Below are experts of layer 7 (counted from 0) of a mixture-of-experts language model. Rows are named up (a neuron's input weights, with its number) and show model dimensions 0-223. Each number is 50 + 12 x the weight over its row's rms, rounded and kept within 0 to 99.
Before each expert's rows: "gets" lists some tokens that make up at least twice as much of what it gets as of all text. This comes from a sample of Wikipedia text that the model never trained on. Tokens count by the router's weight.

# expert 16
gets: " b", " B", "n", "b", "f", " n"
up0:71 36 55 48 54 39 45 64 55 57 64 44 58 53 41 54 32 58 48 43 57 66 67 53 51 59 55 75 46 41 48 55 43 65 40 26 54 40 33 34 61 46 55 49 52 45 24 36 42 25 54 45 79 44 38 52 63 55 61 50 43 45 62 50 53 19 56 38 35 46 40 37 61 41 55 45 43 54 60 32 45 33 67 51 45 57 47 61 63 27 41 66 54 45 34 52 28 45 48 77 49 61 48 50 56 53 47 53 74 31 53 41 60 54 37 45 78 44 52 67 60 43 38 43 50 46 54 59 23 38 57 52 36 59 46 41 59 52 16 43 44 26 61 79 57 59 69 27 73 44 42 37 65 48 42 36 53 70 49 36 42 67 34 54 37 44 52 41 52 43 52 43 53 50 64 45 56 55 60 59 62 35 42 54 32 29 52 47 50 53 64 55 57 51 50 37 62 56 63 54 71 50 68 53 50 60 64 71 64 57 40 44 33 42 37 53 54 23 55 58 51 67 61 75

# expert 26
gets: " D", " Ch", " d", " B", "D", " St"
up0:63 59 40 49 42 56 44 50 47 35 55 49 67 45 35 48 47 58 73 41 66 40 68 42 62 48 56 54 53 37 46 65 60 31 42 39 44 35 63 22 48 37 62 68 67 47 28 57 68 43 35 40 48 34 41 52 55 28 58 53 52 63 51 26 22 39 44 63 60 46 50 34 53 69 41 74 54 68 46 56 46 60 52 66 55 55 53 52 60 34 31 42 38 32 36 59 37 46 42 65 49 51 46 46 58 61 37 28 54 64 53 71 56 49 50 42 66 65 55 59 47 66 57 56 36 61 35 30 40 61 74 52 62 51 40 76 68 52 27 46 47 57 36 65 10 80 63 35 51 62 64 56 61 54 45 62 75 69 45 52 44 47 51 53 36 79 45 63 52 35 49 62 48 54 61 64 46 40 49 44 36 53 47 48 49 39 65 59 57 54 47 26 57 32 61 48 51 41 63 35 46 43 45 41 46 44 48 51 50 55 59 47 63 41 31 50 51 53 41 37 46 72 36 67

# expert 50
gets: " of", "ing", " with", " to", " by", " for"
up0:43 50 55 64 69 41 56 46 45 51 49 46 35 64 37 36 70 34 31 47 41 55 59 75 44 67 59 51 41 40 41 71 34 47 53 55 41 50 45 54 54 49 38 76 55 61 43 56 35 48 78 42 59 52 34 69 47 44 46 70 33 66 46 40 92 49 53 51 29 16 56 59 47 46 64 38 62 67 48 65 41 48 64 57 43 46 54 36 43 38 66 57 59 74 56 46 33 47 48 73 43 44 49 42 34 57 41 64 55 34 56 45 47 63 37 62 57 54 68 59 54 66 62 39 29 41 44 27 48 39 38 41 66 35 60 54 66 50 47 38 44 51 28 49 32 57 53 51 56 56 48 60 27 78 69 50 46 55 51 78 37 56 49 38 54 68 54 64 54 57 55 68 34 58 54 71 49 38 51 47 57 46 44 56 50 50 47 30 16 46 73 53 43 55 42 41 47 58 40 45 28 45 36 52 59 34 57 46 27 55 41 37 42 46 41 62 50 43 52 47 60 62 41 43

# expert 34
gets: " O", " o", "ab", "O", ".", " ro"
up0:38 38 44 65 37 39 48 53 53 57 51 41 63 46 51 50 40 16 51 63 70 42 63 63 58 48 46 59 58 55 63 41 36 82 40 56 58 40 58 53 44 57 52 74 47 70 63 61 59 67 35 46 63 35 48 48 50 57 56 38 68 52 56 27 30 48 54 72 62 29 44 63 44 48 59 43 47 64 23 23 29 54 50 71 29 56 43 53 54 26 64 77 56 47 27 42 73 67 46 64 44 71 47 32 51 43 45 50 44 48 57 63 29 51 26 42 51 41 37 50 55 63 67 72 62 67 51 58 54 50 47 60 39 68 48 50 40 27 40 48 56 32 41 48 32 56 55 42 61 47 62 48 53 43 62 48 47 49 25 34 51 37 40 38 61 54 43 59 56 31 48 31 62 56 37 72 40 54 24 49 68 29 54 45 42 59 72 63 33 35 44 39 44 69 67 60 59 52 48 43 63 58 46 61 57 55 58 33 42 59 52 55 52 53 49 59 54 52 63 47 56 51 58 41

# expert 42
gets: " is", " un", " E", "ly", " In", " O"
up0:44 35 59 55 57 63 71 46 50 36 48 24 62 38 74 58 48 57 29 50 56 62 53 56 76 61 62 61 30 49 73 61 30 42 64 58 60 26 41 40 44 58 76 55 49 45 51 42 56 44 61 55 64 59 42 40 40 55 72 62 43 55 46 58 54 43 55 48 50 62 58 64 64 37 60 50 40 66 45 45 50 73 54 41 63 64 63 72 77 59 55 54 60 45 46 60 43 40 55 63 46 56 74 45 59 59 41 29 60 58 60 41 58 39 41 28 52 41 27 74 47 37 40 64 55 36 39 29 45 55 56 31 37 69 63 50 55 27 60 26 59 36 62 33 26 49 64 51 58 52 46 62 54 53 55 40 41 60 35 54 50 44 31 52 46 43 47 40 48 56 46 48 77 37 65 54 46 51 53 65 51 34 31 47 23 60 50 38 45 54 43 51 55 44 72 60 37 25 30 45 36 50 64 52 58 46 83 38 71 47 57 52 40 52 44 60 47 46 39 54 64 54 61 51

# expert 0
gets: "z", "i", "n", "v", "en", "t"
up0:47 38 67 47 40 64 48 45 28 59 41 33 51 46 50 39 29 61 51 35 61 63 46 34 41 31 55 75 49 52 43 51 41 52 37 58 42 38 29 49 51 31 55 61 55 56 43 49 64 57 57 51 67 39 49 57 58 45 57 56 26 32 78 49 50 69 55 68 35 52 70 41 55 38 50 40 55 47 54 55 63 57 42 38 52 67 47 60 47 52 60 45 50 54 58 42 32 44 48 50 32 47 40 39 67 67 74 42 37 49 43 36 76 52 51 46 65 52 53 58 82 44 52 27 43 55 50 49 52 56 64 47 30 86 49 50 53 36 38 77 50 59 69 32 50 38 51 29 63 54 28 33 51 59 54 54 27 39 44 46 46 55 58 51 51 50 46 73 49 46 45 43 40 53 65 31 47 70 58 60 28 43 35 50 57 16 80 61 50 49 46 44 60 43 43 52 56 45 58 45 35 43 62 48 61 48 43 11 37 58 49 63 57 45 28 52 67 55 49 47 29 58 54 65

# expert 68
gets: "|", "ing", " |", "end", " the", " F"
up0:61 45 40 51 39 38 61 70 54 39 59 52 40 47 71 36 48 50 36 58 48 44 46 60 41 43 49 40 50 54 51 56 68 36 54 44 29 47 41 49 47 37 61 57 69 53 65 36 66 47 52 59 57 47 41 50 47 49 33 67 29 36 31 55 59 55 54 62 44 41 57 49 63 63 53 44 28 52 54 67 57 36 42 69 49 63 42 55 54 19 58 57 50 68 48 69 39 54 54 83 40 41 31 54 49 81 40 46 66 38 45 42 50 59 52 53 67 72 41 70 57 50 39 46 51 47 54 40 57 52 28 41 61 26 59 61 55 41 26 32 39 54 48 56 43 74 64 39 48 66 61 76 65 46 41 40 58 74 46 52 32 62 60 43 55 58 69 59 35 64 57 42 33 22 58 41 60 47 45 51 54 58 45 44 46 39 67 72 53 58 45 33 28 65 45 33 63 24 48 47 50 38 32 52 31 52 60 27 63 74 50 50 42 34 40 44 51 24 40 44 58 49 51 65